Experts of a small language model.
Size: 9 layers, width 160, vocabulary 8192, 9.14M parameters.
Experts: 32 ReGLU neurons an expert, 3 picks a token, a softmax router.
Training: a variant of Muon for the experts, 539M tokens.
Below are experts of layer 3 (counted from 0) of a mixture-of-experts language model. Rows are named router (the router's row for the expert), gate (a neuron's input weights, with its number), up (a neuron's input weights, with its number) and show model dimensions 0-159. Each number is 500 + 25 x the weight over its row's rms, rounded and kept within 0 to 999. Numbers have three digits each.
Before each expert's rows: "mostly gets" lists some tokens that are sent to it at least half of the time. This comes from a sample of Wikipedia text that the model never trained on.

# expert 13
mostly gets: " rock", " water", " education", " power", "track", " Time"
router:487535510519514524491533478505502506493511506517482528533547509525514453485449481524484484464486492503494471522510487486489486516511480513555466543479510537472548505457491504503484491490483452521507492524508470489502485519504504471482481506510460518477468483522515468529488480492491471509547570477485503524477515463520474448529486484488516472536490518472488528480481532444482473474549455524523501488485480485530554457516509534539502482492474506514515515549498510493545520503538490
gate0:464488506515531516483523503470493535526523501558493515505497503509490492518506477509466513510486492533513517527508524501472496492478475480481535518479521464450505485470515484484542527454490522485515487541462506462495533575499513467504496528547480490498476446482480490546476497534550511528557511483494480477527512485507456510514492466514483463479498485487502516486512490514485445515477500510506493505495509472527509457516473528513488467541504507548535495516488527529423461522514491
up0:510526525494452496520486458500478482515486486506498501504504565499528500457511514519509450528518515435506512502483515504539503484526539489524521514557533503515519499510495483519470493461529415486494496544518456565521489478489497527474513476525515496500470463522498485489489488484518541494496463556473505490488523515473481508492502493514498515494509456510513521482512523456477497455510498439484517513512512491512520480518521500478448511514487498496473537472477459544502530509531496
gate1:479501513518550492521485478539478497469473499521526499518501497495501477524439509542515484483437523496514508512515517514516515472459477504496463516484503524477541464481479515505495512483464472455451474515548476524453541503506465476549463485499511516493521513517507508496512476475508520533526484484522497489566484527520493499469467514521475525540481482501525501544528474512449496470544447493506506501492485498523565535479474502534509469469502489518497515527501523505504518471482526
up1:505502495470479548482546451480481534480475472499482512554537486469554503518475500505448463452494556498490477484501484486481485499555535459512475515532508521496498515478513499505487515489481469516485482470531492511483474506523483493529494469503513496502520513509519495514530483485520510503496522493511517483501476523515518474518487505457475474493499521496570510490489477507504507502526493474564525540524472442498462535473510476566504523503457476495474464514532501462489513512466538
gate2:523477499531542479513506505526467493499471535502544497539527531458521489474464510533480493466505538516502470517503499539527487492521514479515481542514498483483485505464521503484572502494529466509471494491511460506525521505498498474501485451480466531485467445497512513490532461511428487490529548489479484521465507509504460487502464488504521524522503462481494478495519513471455492479525481548516536530522452488489524526496514502483520535468530483458482530499492507514492531536470493
up2:516483520476509477534470503487539540530466447556515514469480469507479480478511484508495481532491480451464511498458511544477491539480495504465554487493476505532533503519512471511531507490467510543524492499525493549489518542495502485508499510528502534512506547511501484475492508528524466481529471512489478499504534466483480531496471519514507520527511515520455508484514454464501521505474482477471491463533510533491486509489521481527471496522499523553424475460486489483511500522541477

# expert 34
mostly gets: "″", "′", "gu", " years", " Hu", " days"
router:478538525493484524511507489509462500480478505553511534531507541501507491480436519538514496477465499513478463495528475487498489489464541481500498512467561480483490501482527485503511453519470528491496503520473481512463509477486525479493526515559517512478510517510514483486447507516494492500466585527526463482503488455521460533509488493503491485499482485504491529479506525482460550506483498547499536456504483486437488497554492479487470522502529507517512521537519468513480486523491507
gate0:495542473539489488506519531510477563492526505496507531532449507484539515483469513507465516504451492507503499520473469481491461513477479492543546500517498471538520494499469442525472499522522485515516508502497512501503497500499505454528504534517437491481508519480478430512504489524485521527483572501482466480520480493537485490484500533501509533485483495502499526475502533500455500479538495513491520508539481484518502503499538463533475477497484478498462481456509460527479554539510513
up0:473515460485539472507461520520521498504530503485564514537479461531549501480501472497500538515493464529500528495517468476489491536490522474495477460500532511489510491485486481525480497538528505512544546472496461464518536454499523476516493537524474474475507485526510464513554504493450526517501510464483494469541517481486526508508540475542482499502481514495489542488521494492516483470459454506489499506477509473471519466484509449517519518514477485453539521537496474530525479500505497
gate1:494528510520513455472521472459480547547470499535540517529466498483499519485489517514519505545478533482506486489519484465493446467438512476536478511540483515526495522499545441468511501523470454498476515474497510480450526547514528498513521477518525496544509514485500470516507505543488476475489553502528515527483514515507503533470539488511489509486515504505477516500500484507475475477472469515503520480544508485471443505543493499515515495492464502488518507455487520484444479496507503
up1:479487507538500508459484520518546538477435509494504491543521511509502492533493504529516440497487493470473520485514509521528524490490473463504496503490500524501522456471497501534523472514514515482454533532530473517469472521555490431488473459495537497484476546471487498496487494493510483483465476493514495514495555507488496507492518498492520509465490488572487501472522514538488540452501490520486488493503546457528453483522537509501471519511474470476555499516485492494538500503494514
gate2:464525487513496472508513510490444517533429532509492514527477555508502481518499552504484526497502519514476504516445517485509480508486502488490503532511499530514517526486475409502504460578462508513474488519460469506472486566503505500501520502484544489490491527493491463497493500473458492545513550564500497531524486479536513488493468471503492500517488522500495535484502477486492536465469497539526520499528485508497482501474509450504490504489485487477488490488478496489520505502485530
up2:444516458517523507492511510540483493457529513503506485507516475515545503519491480478515492527516548497515500516461472501478467486506475471510437490517562548456461528496505538502486515545476469489492516479530476532526531492545450456497512525488506504465472510492484443471505531515500528473494468480466495513481469463502492517464506515511489503532541515513500501545504487507499490508511487521490540535511507499480474525524493486485488520520520512451539479471497470476482537521541478

# expert 9
mostly gets: " =", " was", " is", " became", " ===", "\")"
router:494489496488462473527464487486538505524479551475482562481479479490528537528537487454518473470494560515507494515511515502528508547540531513485470511474520476504492521499535501528540521487474492482494516459526494488514517483527444483498511533529528488513514544492463500495487532469491481495490532500503489446528507522486530504499548496455451496512516527476505513515497544501472510525480485467493516488480513482501521461524485486499498483488557461461542498486489516461502494497529446
gate1:492525488483490540531530466540489509500456513518477474458530493494510514481577480465551459525515516497478519567529463493543464516523510498485520481509541497544516477497495489497513528499500492495462540493522512443461523488472531504461556537499486524523446487482465500510501530501520509492522466525495502476532499495486523487537506482450495480506513464496489493513504494473511508516480511520468502493497522475520483443516473539488491471471522518477492499477516520508533502472471517
up1:505466471513501454471494524509509479507536492463519503457510525556494469490465530558491551528498509469502493444505519509415521511513486513507473527473466501465484467501480528521507472533477524493534478490474463552538473521485486530536495494500534490469504518476487482538507492507512519468489484520478496546476513517472494490504477463533513444465526507483521493495503493469499491499514507450478492511524494528518546505503499498527506497492483505552482490494535502517477495557508501
gate2:517509540478523502491478492451537512517440476507516512503467506514521496506513494475501512491501515503517470533458510495480498479512528504514513522505493483501482481538449489534514554540499493513496493494476538481469542506521545491575505479513513561477515527438510538502489538511480433482481503522486447517521488502508484515498481508476488484514509480475458540541500488465460516490444531533457498523470522468492516481484437487490521488516480498494498502520507504509507505487482471
up2:507507519474521497470483478499518505473453500510493532546492462539518503466532471458542489492498527508518473513476472475497501497546521521514520529499500521526500480507489479512508541536504492505488504532484532497481539508490533488555487489524517535454490520472500518533499544527467451519492518493459463505520471519462492517501499511496499492503510464468447512514510566453485521479485549497495499526464495471492502481463416495499539539521480494484481489498516525461505512478506463
gate3:444505472469519514508470475493516464490492473518470541511474504523512522532513485519496492495501481511492504522505520513488481519501462467511420500503491524499500486505549452490518532509462512532500492496499445500517515464536503529524485523485457547476465467549515475516504490508527502502485467531503509541551508516533476477482532473494480512494522480515512489499527503526480539501511494489443510498509505520515547479525523508506478435464468435529525493511508493500536496477550478
up3:563482533538497458505526515471463532464548498483543458493494513483488481469541520466450478505493483492465478510534461482534517459504551514494542485461498489487479498514470524468516512492545479474483522503456543507492451530447547497479525458512544497502526518487495463463478506493481496528481533487510490486509498481466526502488498528507512530499478529484483495528482468489507503510505523526517489494522510491502484529472518516504534506540535522513472491551505529493476474512511509

# expert 21
mostly gets: " their", " more", " new", " his", "---|---|---|---|", " its"
router:492489512509499506539474497527530531469529504502491492484547535477491527491523515514476492464511470490485514537456501445492519555501542496512493473494495455487516494490479514534511511496491522511477492544517501475500499514504505500505474486524562446497458505486531498509529463488494470544505524469515480497484525474491526467525488523465478465495526486486520479565481450473491460478500435532505491510502511457475507505504470515480501496524460473522489523484543521504434472512511542
gate4:500532525516496495474549507421507499514500479538445461520506512493488507503509479483505504491462492486507501546445502525499508564484486527509489500510517516517489508516481463512498523511521528507511509502528496494496508472453538485503500499537539521481500495470482547487520502494532490522492497482480494497521465539500526505513472443495517455485473444477484489466525512508522519516468516469532552539525488485496530546506464480483527443498442480474507495517477482514485525550528493
up4:513442485504439491510524516457504499501548463506507493533498505533490505432531506505503496473483482508509455509478483509448482474484523463533506514502454505475465467496538506531516531511486514507476480492492499501511514501536504504464494469495466473510491510460533483466502482516499526525518506490517483488513487485469462511496563474487487540506572533499533509509511486506486517496485487469527495500545509505531506459488518504484537499515541508454531488523494511515536585513479498
gate5:489490504493529508490513520472456479527521498489503466539537533475499518495479471462492516470468479471539547493515486504469500483513503507541497466510506571493544508508493483483482482496568502514468527494554521447514468518485518467496481488498488519459475545546507484528482497541518514490502529511513487491512476475496455504553554495487510520507470450441490488498530522495474506503490532499516533526472524458509504495480465514473529504523503469523503496480471524500514488458521519
up5:482487457478469507481500503482507497483448483500486527492473447543521477504506499535509485562513496523493514514466490516492516476484496512430564525542507534516471514466500530463499491497482497501521472499521505509489504494501505496480499521512495507467577528505500453496451505454488481524550501472442557507527482519510557527460493506497495523510493522541477481520485481498517465482512556485473494450521493491520509513478498505490475491479474502517533525486525488508496539508502521
gate6:508456528516508443507496498508474477519494519517539481491522508484496554537464482521509487476493505523511472501469530494485515483492504468507488478462477484471491536490495485501521542483498529483512520581538444447509522522511485533474462514464526477516528493513526535490471511504502514501480508474507499552555445494512483497493477507526500515470479503475483530524504488473487497488488525519481458520529507535450475509508511520497506497530501538499512517550423463493484522501477507
up6:503478447511540527518517494475493486502486522526468489531501483502527495445538470502500543516475518483490488506527492502485465506505493505435473499491504508483501465468499495478494562547468495501532506507486500497494532468525456499521495520500479505502491516487442497498475465535497541548529484512507525532517493514477500517535498469478430551498477449524512525477551547474516521500460511483558540503506506488467521492520514469496474487529466502497520482488530514511491478484461509

# expert 41
mostly gets: "\n", " ===", " ==", " #"
router:525506527477514475482457543525476504501454560481543465485496478476499485489523537468490509488522464494459491498501456512499477488514506511513504509499521544451541551464505503486504512520520521487487516475476488480467474464544459514493507469480466468528549521464506513494503478515505503482486488503528513508465543498513504504545523517515497526541508479464478542496528508526476515530471539471534525450469519448508490528492473492517492457493490522520475524486493493516472478523549517
gate3:517491565529477495503500460511514546476481494502477512501476468554496495534536462515500495467489507477471480489488454494508514468532474517513490514499515486525505502497501480512505515524482459481503522501462469396554477465545448522502488505465504500488487456522517502515516494492519492492444517492465516497542480503541546518503474485537521526526486498459517524530509475507548493489539535491499522482520524476493529522487498502483516481538514519519487490503490468522475517486496535
up3:505514512524480471480560483485498501511523474521493483473540536495503504468428544448508527504529477482505516523530508497474500537460514512488503453511493503488504477525496543467527475475536510475471491487476556564512505514474536488515508515516521488478491484473489477493504474484517540487527535529505495525516465521522500524484497514475508501446524492519472515478521519496481531475454484516495487503484475539502469507509491544487469480458467483493504453481566516493536508527514463
gate4:512476534485472496480505513503508517495468545517519524510503527491496485497494510508512492521505487429517474541520470493495465470536511500529471519536527520508519530519511498465541476505511509514484518522469556482514492479494458545469490491472475489503486528508508492466564445491545484504534480471520459510471527483512501489531485463519495482531513476482503524532517468487489536489484491449475513447449486449504457552485516530520474484488495504516513508508470487539492511517523547
up4:508502499510491473451515494461509460493498533520540509549495527505512463503481524492495494516454496474526472496523471527480437471525514471507513577519515514482516495529488473437540476555506502497503534536484495480524505490480461518470525476514547456487513488518496486493482498485561541520537502527526458503482502528526517500519521505503491512525498506475491520518532497523436504486484493466468516496485473482515484439484492502515480524486513551500511506513471503495471482511539494
gate5:461493485495493464498518474511534522468521494439488493497519502516469516527484549447518468473483478468483502547495492506491452521503512545529500501509456507473515528491538486522491533500497490523517522506494510434479483518484505547520478532482513529507488498445530521499499504521473497449508510512536505510480525501487487479507486445525499518545491543515539494495503540476467486519526506522523510520487512492507516482458565502526514494561496509487486468447497457482502489506490456
up5:490547498470498522497527521544475486493505519504480505496516473528495492475483493520479529525516563500477500528475535481481507449463485518513479498510492511481508510513491530504504485509491539510520533504506519461469520535521490518497442487496532470503521527518525463479528530493511484488530460442509464534524510450498498480539472455543498455497500492501512467462504516490539522521506515486485473533504516480489492528492525465469480498558475506497536517463500472565446493491467470

# expert 33
mostly gets: " Born", "inomial", " Location", "\n", " Occupation", " Website"
router:529558467518560465493507503521500535487521503501494478479473511452539516511473449498504474475523531459530502499449480504497520473544457518460542456521473445501501532529489522508467508465484535487432507502487495465527485497491484511506539461472464514546530497467485501499488522490482491543478496519484477520502510499486494523509451487498503509540497496504530522524493553536494526526465510484511467497495485480492505502485488525486493530489509484481525482480536466483522500463522518
gate4:530474477503531472529492506528502520508464498498496521505474496511519515503501493502530498453517525479483499496455480509493512497526510480507460504498478502510477545486512445546516506509468522503432530506512477477525498497545474469511505477481515544515501516494491522481542493531531497466467503473533470514510488528488517490508520456538541452509515431488517524516500467527499529523498455496511525511467467470522510504514485486461447582511524487512530488463504473513520546493467514
up4:528526504498490517536491490491494488461522483501449546501514481522476497458501484467537491447527462565487525502505483523529464510500505544470540533462481472486465475508514535470501516477513525487515514516504476462526464509484481500501465517525446516509478501517477514459506491494477506500488514489457555528500503543466487476522515479510512562478508550524474500501459502482477487480519486520514501496503493508499465520510493514486524472529500526536498482492548547458482509479492555
gate5:536528481501541521492511502507499514564516465482510519507495502494496510494484464462517468516476522496510561522465464506505563537548509509506511486473497503503483520500488463517529484499462490506452495507486484417466501501501486524519463477496504518499507553480523546509527524522484493558502507471471507495492540503507526525499485476519483499501510499552508571485448509489494495502472473501483489473518488483497463473525510497461516482505513466551538521504489478489472453494482512
up5:525507514460521504489476499501564537497528567505502511477493505443500502506501486528532520482489494496476527502481548496535505531511474509460550487483505533485552498511491450477486521512469461508499494508508513511508495466492459459492550455524509493492506455490499516516442497523488501551499525503536512548498463467515508483556471521463480521508525481524509439489505506482508482495534506507452523468469494525493481507463496503470454495534505513498488502515467527500512527492495498
gate6:492521439494518539492523482449511523540531514570503484507504499486490514517443515539485491485517548482519516528451457468503504451500490563496521481498501500513505470481532482485469518489468532487506477493506475465517493504519495504508495485503471499504514519506485501532507505518490498504474484542458484482502529514497486534549513436493477485475497461480500488475517517565494493502557514478484474487470478475489505510530540541523517502515491527460501514512534470529513528452479500
up6:519515486543533465495522499518446507511515493497495518501529493496525474517503565501467504504494499450513534504506498516469506482514501499533494496466494465496479508491525500498453523492500504523490467495492496448554502496549473486502444491503570469554519520506453476565477554469455480512492494510490531516495516511510492536519510440529514498510519460482493500514538503473509537484497495474501477470510520499503497487527494554521517478508494525490444475479526477471512474476474497

# expert 17
mostly gets: "h", "der", "l", "t", "d", "hl"
router:483517462485516474482454482472467483482472485524501517503508441492557436482503519553487504568521542523498501490489493486499524524487492500479516507516523537466466488552509477510495482473478493499479461511545526515492473481525500443507507511495514545473496482511518514540486554489487482491475507469500514506480522487458497512475503492504520495534549506533460496516510501560504440509489522469493519498487518514560496508514507487498470515489516501516498482520466515435502514495490529
gate1:511538481503493500488494531496475519512491503492490495544525470528513450514535521544525503489494524495464545529491524491516545479503491542516517509485493501470509489495503453512489512422509485486495485539535520481497465499489486457496470501480547546510463507510523488503527557469480465473547477522531520464469492459488494499479458466530491533528503508490474484524514508487512491495549529503449513503502511455469459481503480509529438496531506548524491495470499512502505498527475507
up1:510493523433542475524473522508483484512481490481488556529536508495514460561448500486450497498521483457506489529494518460517494528495505490498496497510535487490505498480484502478511492469506550488515479509507510515489485490503555518482510518500495471522478474517505484481524524497472516463479462476525512475550470544473475472524482504501492474501542518476540524499494464480547496453527500507495550467523484537509530547454496535520503482502502501519440470553476498507506501488496488
gate2:459479513475497515568504534553526493458482537502475470513531509536524458565475505523491490517513517480538548475500460493522503510487468496475504501519541529536466514529520475498494526509461480469522504549512496466518508521523516495494492456448456503463497479520538520501516479463497473485479517497501520494509515502495479528488512492461471500477515499486538497525538462534474479494509498508492540506478491517455501500507477469505520472492480525477519453486469496535543529522488529
up2:529483484480486552516481518455507506531473514483507517497487485529506491493541515502433506503515508487508517522483502466513521497455463474527496484441499472487515517506494502489504516472477518522491490503473479507536472434513549521489494528465517507493499546474486499509484464506519511523414496500552506490512559492512493505518521510494526512460517493513517482507510434547525471467506543515527492527493497439468468527495517466531495505495524472497502546488534489519499484523500512
gate3:503514474468522512501524504521488508528502502508512500471508508524517445530485520563474503538473553535507521521472518488504507528480496532495479491497522493538495508505519468467499556505461491477527553530508496439517525479489499480497520456498531517476476522491548491484483514497492468469458487449526492500496511498452499502521493458479508525490503494542480542519528494545486491459506499504497484538479506467484542499514513459501492505497445490431486463507518461506545513501524480
up3:516470485509496510496517522550534511466520446490520505478481494469420525497497489486508456507481495465489528497494485524504541501519520499524502532494506513499535487489516487510511494507508525496533501500478491516461487450481455459461497522509522489560515481480503503472465499435520483509550496533497518497489440499520498493485499489515552501507483490509457498508511527502447517518464464513476544523513488480540547458485454533464499503464530524541509497470494526487493513497510534

# expert 8
mostly gets: " Me", " so", " As", " me", " if", " my"
router:517435547498517517482506533529546523460490509470505485512504501511468463538556532491460543510525495456514491476486477500488489463468533540490512465451523443506498490488491507528480492503530486465528461496469481492475516529482481490472512536474498494466473494527512480482512489514486519505495517548474465480523492541522532480552497470466520497475513519508509496522471547488508498485496535526491479527514500559513489496485504467525482528497516525463516495473522534497504480448504488
gate2:501469515473518485513508499522464540510495505521554522493515467505511457496520502470488540528538479492514486539528447497520533441520463504515499534492490462474508523514536472477488519510496470469515532529476485512515487563488487508467499469473458520519474485521515505534469503501506510506476535470491483494510519540538508484499435498532540493439526491533499489511506503494494494494487518534445475474545522475537452517493490521503510516494451547473514479505484503510484502471478474
up2:531491523505472525479498468480474501545508508491550508524534517504450512482480509550500502491499498530514517519472482515518487524502501467506467529481509480539485499514496519477494476524458534514458506452473531495523466488465503522577483550477506500509505518460492522520458467476525506514537467463493442513468511479454492495536526481450500455515514477514525500488481512519512492545486485492520532519489471500512483493556513491491474524488491476483456541475504462480507509536525496
gate3:463508501465464515542523484522454511473507537558496483495511484499496457476514528436503538504487534480519507495516482506506508515463479540498477512518483489491530523519502476496485506563473485503488519509520524482511488500484475513497492469501519566517475495519503440479523526512491541489509518497488455511522471498533539485504496500514572531515480538459529494532446496480475535449494472504481507508524466504522471507500479512509494467493506556493534514449515480480507507477487486
up3:475471504497496523511532494498502516490534507523498501488462503518512487506495480510506559498465480460485472490514491498540508545494513471505516487531503566500502455526451485500475480508496508535476483519475510488514549462540496477500469498516524506515464491499500490534556555480479486543536450521518496478485475536543497497487562494501521512514493506467473483466484486466505486518517499515504434494512471527506495455495495493510526500507505509467547548491456465456467495548499518
gate4:516507479484467481489545470515472519487503533512519472528525508501528522494506519469505509490480540481484506522470516516477481440501515561508466481512542472514501540461509486520501487523513499462493495493490437433468463545505481492476502517498494539482472538554497498482502490517470514503485518506477453473494519501515529501480485494532498475470569533469511528558470521495519473491530509515506473552522505490510492538484487544542490514486524537489489525530490493504495490471479478
up4:537497490467488494528505504521516488528506490508547482482526522536524533526507552462504524497476464466549470492529497486518501481469471536534450505475514507494505488435536483496462487535511458508551483479465497497557517507498476496484486486485466459501501525510542474495490493499506510498476509532495450476509522510515466487476497525511467459493496497509517482522483511532485510510455533506489507521521547519522494493442475527487553515495500486521489484477538480557528512500519451

# expert 11
mostly gets: ",", "),", "\",", " including", ");", " or"
router:521453511440464522513509543498480466511444515499507483502499511513501509483501485481512482489535512482493534490476506486490523515508530468499486497531501507466469465495553517518522501534550527455516525458472506482522503509506514499458495501507524492481484509488479520518523548494471529484479482506484494477520492567590551480492489519526523498496514443516499493510512500529549494432491482483502494481505501500532488492481471469501503465477502467538521495470552468500494500458495505
gate2:523483542453495472519527506464499513531472504509518482525474462507531489518499506535471509495506523514454506546499525486459526519507490527502469492486490556526501458489505491494542536551502493506483505477476459468520528475470464473461486507485504522476504496534507474499536477534483501462498486515518474478516504546534518495486516540487552479523490498524473534483498495484533514512534525464463550468494535464492487481495513532483524482475446515511500446504528512546462506487474502
up2:517479495494502454548516518525506509511488553522457487509521470530529477523492493512494495481488469520488488515482516513520484509519484523507526503452501616480492447427521515490516513478468506517545542489500498460526508475505499510506482498493516534493507496481489475498500451520523523458471501532490457525503511530488462534499516519497492450515491511514471546488507489504545512452475481484518521463473502531506497483501510515510501481480480522547505514463522494500458528489512491
gate3:480521497464471495525518461481504508528493544521458495522523498532517470495510513466490475496494539507521550441485493492508484563496510504480478489531481508485462473522530480513519499469507534492474549458466492452502527500498512512488471554517509496533505510511492481498552503509481513524516508514520489513502450512522465468462476497514550491516543451471474503535535512528500496471486543496494499545484496470495481498477523527499526469464503473452557471498494495518508536486503470
up3:482481514519497483495532528495480520500497520489484491538453518526553511529485525452509496488450532490504519488481530522503529517462494509500462521519522454484494486548492541534499499539481484496486527515505538520514468480473493482514491458484527488518504461497519477502508497522438537507557501511494507517541474543512476497483493459493517520479536453496451476497431506515517502482496515483491512533535534477440484504476519529446561482493502485487504481522485508478498510478522496
gate4:523546516522496539454507490500515516499498521466490540514474526497496464550502473502469474493489519529490481475519454478477513542511471489507547475469520442508524479493481492499521519452527492464523497514496479439507500499537461489468492514467528498465516512519477500499518509479490531544511524531479485447488467508511536530483471462499537507513525481507538478497485522525507479481494557479519529508488557474496503490499497497510477481513498559490530457487497552527495536495478490
up4:495504536534501561521488508492532514544485532464499494553509526539488526513514511456500504453461527484505529503489513490451540503512490541502461468508473483491448468507488497508546495464463504487520519505469505502521511506517474503505464476469504457489498470474480562480498480526471464512543516483510507487482474513489520494523504509508496484461500515470495484455515566555499482521467516487519515513495460461518498503553533491514490487514519496475497474528518477552487522520505483

# expert 3
mostly gets: " until", " as", "ا", " considered", " becoming", "ي"
router:534495519491450491522518517488545470458460521458458539484468518533480506523510503477482485489518546477505505499505473474556514518478515508548458491479485491529509472490491525491521505486528528485499531455487473472499477514436529479486502507475565462497515531496526516499500543480495513499477472459477502483521483573467507515543524496481488468474480508476496485514529519467529517507510464489478480516470458471510501520522462472498503523491500506494498479477521493468538495520541517
gate2:497465502501501500520479503499499503503487476474502504459538521512502483549527573531515487497495507486511477532464481493499522528544467525495513457529519527491471468455505443520493496468513484505484491497485473458498515472482514490513516485506563492507488469492521513474520489509527526469465480478502525461541456484515478483539490487508480509501534482482445516541473501502451440509497519539507520518506493472479512515536476503552491483510499550516478498493494496536552496534525549
up2:509498486475505513468515503486520501460515516498505537524496497470508491492486436492451471493509446516504526499525513522514506467456516472498498508495496472534515505504461543505535489532479529547530513502467493535505522475491465488521489507504477580476551467483466481524519501487466504535517543499452520504461512488513495514511490515523501509490511504467551496463507500513507572521542504469508446462507516487503454521523487500516492517484519496501516487526453500531468496467509458
gate3:505532485466430515559481495517513550523511492443487471518461509521523497535514461502476495531480513491518512499517540544531510508504530532494507491471521526500542519519496484506502552475477524476488542492487517452473506508484495496500530491467528512479475479514489538466473515482499512500538543515497482512476458491513508512493504470517462505474496520490521480464488540496476505468496476491483490539462494478481474470495535496493518481500517536491448455538515500507486532479550560
up3:521496477495540497493507518523474510502514487535512522518521483485515492510506523532492477509506470471486487421510486509436517479496474492497502523500466499497476491514481437478526483507500505493451467521520518564500519482484492543513471509490410528517489503510530496504520472480496495503481527469492538471491512496502498519505534515504498553558533490497497490470485489501491539525489534526504488527497504477585456531492517517533473500505458487464466519497506498506467506512514451
gate4:518509492505519497488471508529532498507452528482532527490458473454532504492534540476540490450506525490494526566487498508536488474527492485516460527448529453511474493535572451458478485532543475494479512492488504437511503494479489515511503505510470525482504527524530486525510490526495481519506491496477485453500475498498548476521533499491468484505468496525493473524495501449523472493499526491463503520489535508532481492535478535520508479518459517503500479498517480514543514495513483
up4:473507491456510509484501524514449497501499453472493482508521485514479496508473499530484515562492517510485492477517499509468508563505517513480530515494497538502471546487487493506506502477486533529505508490480545495542539482516520506410507517484505507502487467505525501502503504515473533519522500452534497532563487472482470486510475503497519534488512524495555505457532506491451499544487484468549537481484489515473487518481548459508492489455531499499479489514483480506440476483485526

# expert 16
mostly gets: " ==", "\".", " ===", ".\"", " however", " there"
router:496509518515538526517506485501463469488497483448525474516526499466549528496505503462506515511525532501540534486466512494459438499447496447513511529492475519500491501509482505524500536544461497506470523510501547514495512472507495468493511480486472491502554534517530473497486480492514507486514501517563519473508500517553512499505533492515486549424475487490493513501486513530430512508503489478484494534531516500508491530472505491497486438468483509490494518503443492504504487531481476
gate4:481497540518452544524517498478494487522481508472513498514503503479533483507497518468501480503544487493530520546520438498497447495464501474504529509487460471505496505489495475536543564507508471472476491501494507537496514509478500480492443486518483498488529553495564525494491514522494487514471512474480530471525492502541523550492495450500463524479485508522492474483512489508451540477501514481441486515535479510469523525489507524507516481484491511469478526522431508520519522491515533
up4:471465527523459498517525486457488499488519471539504548500493519528547474470500516478494503524534512503490496533508457523446473503474541494490487500499495473531500469531504502533502513543499491480433508508528503497463505482524533508511489490493481461484529502535483534474556516526472504493511516495493534479488468519526529492514479465498522521467491502518489495502464480548454480448511558497466486511516514477497519505499483530465528498478494454431479506528493496501507528501478554
gate5:495456529478507475565516518482466529567544469464529494509485490452524467485467480477514490506473525486524488519491542508500504542486520480527539512486477503472519471512503459531502464483489506502492550503542504518475503451504510489517461478470524495462472524510530503520500482498546529531521487497529490495501497481552501534516502490498516464496507485540482518543480462532459515475484503489435470481532527515512456518464519506489517466493485510482532501501509480501481497524491524
up5:518494523501523483478501452533539524472484482522520533474511503482507512464501494517490519487504504473495466502486455465503510492504462497480520527497543473500538494448558525526521498470463479496526467538479499499491512479489472503523513521476508505496554493513465537478528522512447519526548489511463464466499522495528477463505476463504516499527531488493486497471499505519502513564502503507552528483504490511505482498533467507473444495536537469497503450504506431502466528523502500
gate6:501533529505462496479532507514493530502475513529543524486535499537516504515505519491484499498531534471495537528456476488461510509500488477503489504510504478544503518486501482520488534510469517473489504485534515475467488461539506514503520510517524542513519454508547468492560526485480526518487492493498559509478462543488529502512493438481517502473491486473517517440465514542426497521504534468481457492504529456518507500495484508468480476521482498468502499470444502513519536479499488
up6:499556497485443476475535501480484503508488476516567506526499523515511524517503524475509511494522529489491511504459479462480510541495503510521483511510468476506475473483489507536489536522481528477504500508525551468468471456544498502512495492511490525513527475536533484534541483480493542544478478493521564516503459513502482468498529460468514494490519493489518525483454506540414494518496514494486496514503510457530519506477483486471504458508487482495525499466482524475538543499477509

# expert 29
mostly gets: " Sch", " Bre", " Mark", "č", "we", "kov"
router:487524506543538537483513535570465484504524487537571521523507527549480466487488513485546462501484508456520470469487514494492497504449477481507512494470478544491512514520506465493509486503497479533515483491481464527499474485443487455535515525481529531491477477472506479540512511530486496484521496564519520502527503519464500497460511501518488482493503508445493505456504465522503505480515507486485506463529496516485541488520501479530475514486540472499495518518514472535524480516526463
gate1:498530513510508497520501512535462494486507505476468480500467520496483474506482470477503480471477491507458468528553512488470447539501481498493499508523481534520521482515531491508513442469497498498507509507503494476540488468467466510522526510455508496540449505485522496492508538529451546512534475495520538490515475442498491499458478502477529515516490487470503513500549446502505549487513516509490499466532540510497461559505479502493544498480532505557538495502492486466530492522462524
up1:470562468546514490508523491473526486527516539490508535514474541483481475514521481530490493471459513503502510469479517520501470516514452479472517471505494497528476496513513454512489500476496478444562525475522505498517540470489519545488496525547513471505468509508501484505515538504510529491496525494511516476496536491466473487499482524533520539476515465457487538530535467486511523473540491450519495497542545521503474486467498503497506465453458491512493508474501482459498480548496518
gate2:538475543486523512492530444471503486489504541484505489478480498526540515516490531488499533550457506485531514549512517472498538502545464480516490526467534505486467552518516482508523496483499456524483510475464468506477489543464460515486515474461506489503493495513552492505540511489547480511490518528550474546517535507517518488471488479484520516477504512491484474494451504521510508494458461521501468525481484532497471495484483478442495526479526478491513509473454476522499500533521493
up2:484465529519522505471510509490500523531497499509497482449494489516535506517507555486530483517465483516515473522470514509493544493516492488518533510484545494490486495446472482513503497530491481496538511470486493526530565491493424469515487477511482484476455467449501518485542487499519503501484523522551504543499488497540521464462483499493553484508514475561465481533466492524493501537498544511531499517487503501495481503496487464448535536519505485499500485502437478517478489520504507
gate3:543498543476484508486500507555491524518514511514532507503531509509483521464527483495474492517497551491492508529499504521476457541454481491509515533512500508443541495474496495513498443485517469521475531470473480512535527494490502498539479540497487515491488542468533470528534479520461512464518537531453476491510519506481466467475496475485478515524523488465488472483468470516441518473493477461481475473546531515501479493507493492485467518521533481513516498479531480503514574505501496
up3:451503470496493509523510559497551537469455469534468515468525505477524567522469466543483489476481476538510485460443487506498489537475484521462495480527511471462514446455529504538521545467549523512503488496501475518504490517516505499503519515503464444503515507514532478522487507492489487524506512474515512465528505523504538509513497517498477505489486487478497482513500478524485483493504465505517516488521476484469537484481499504528553478484522500470512492547540489476456497525506481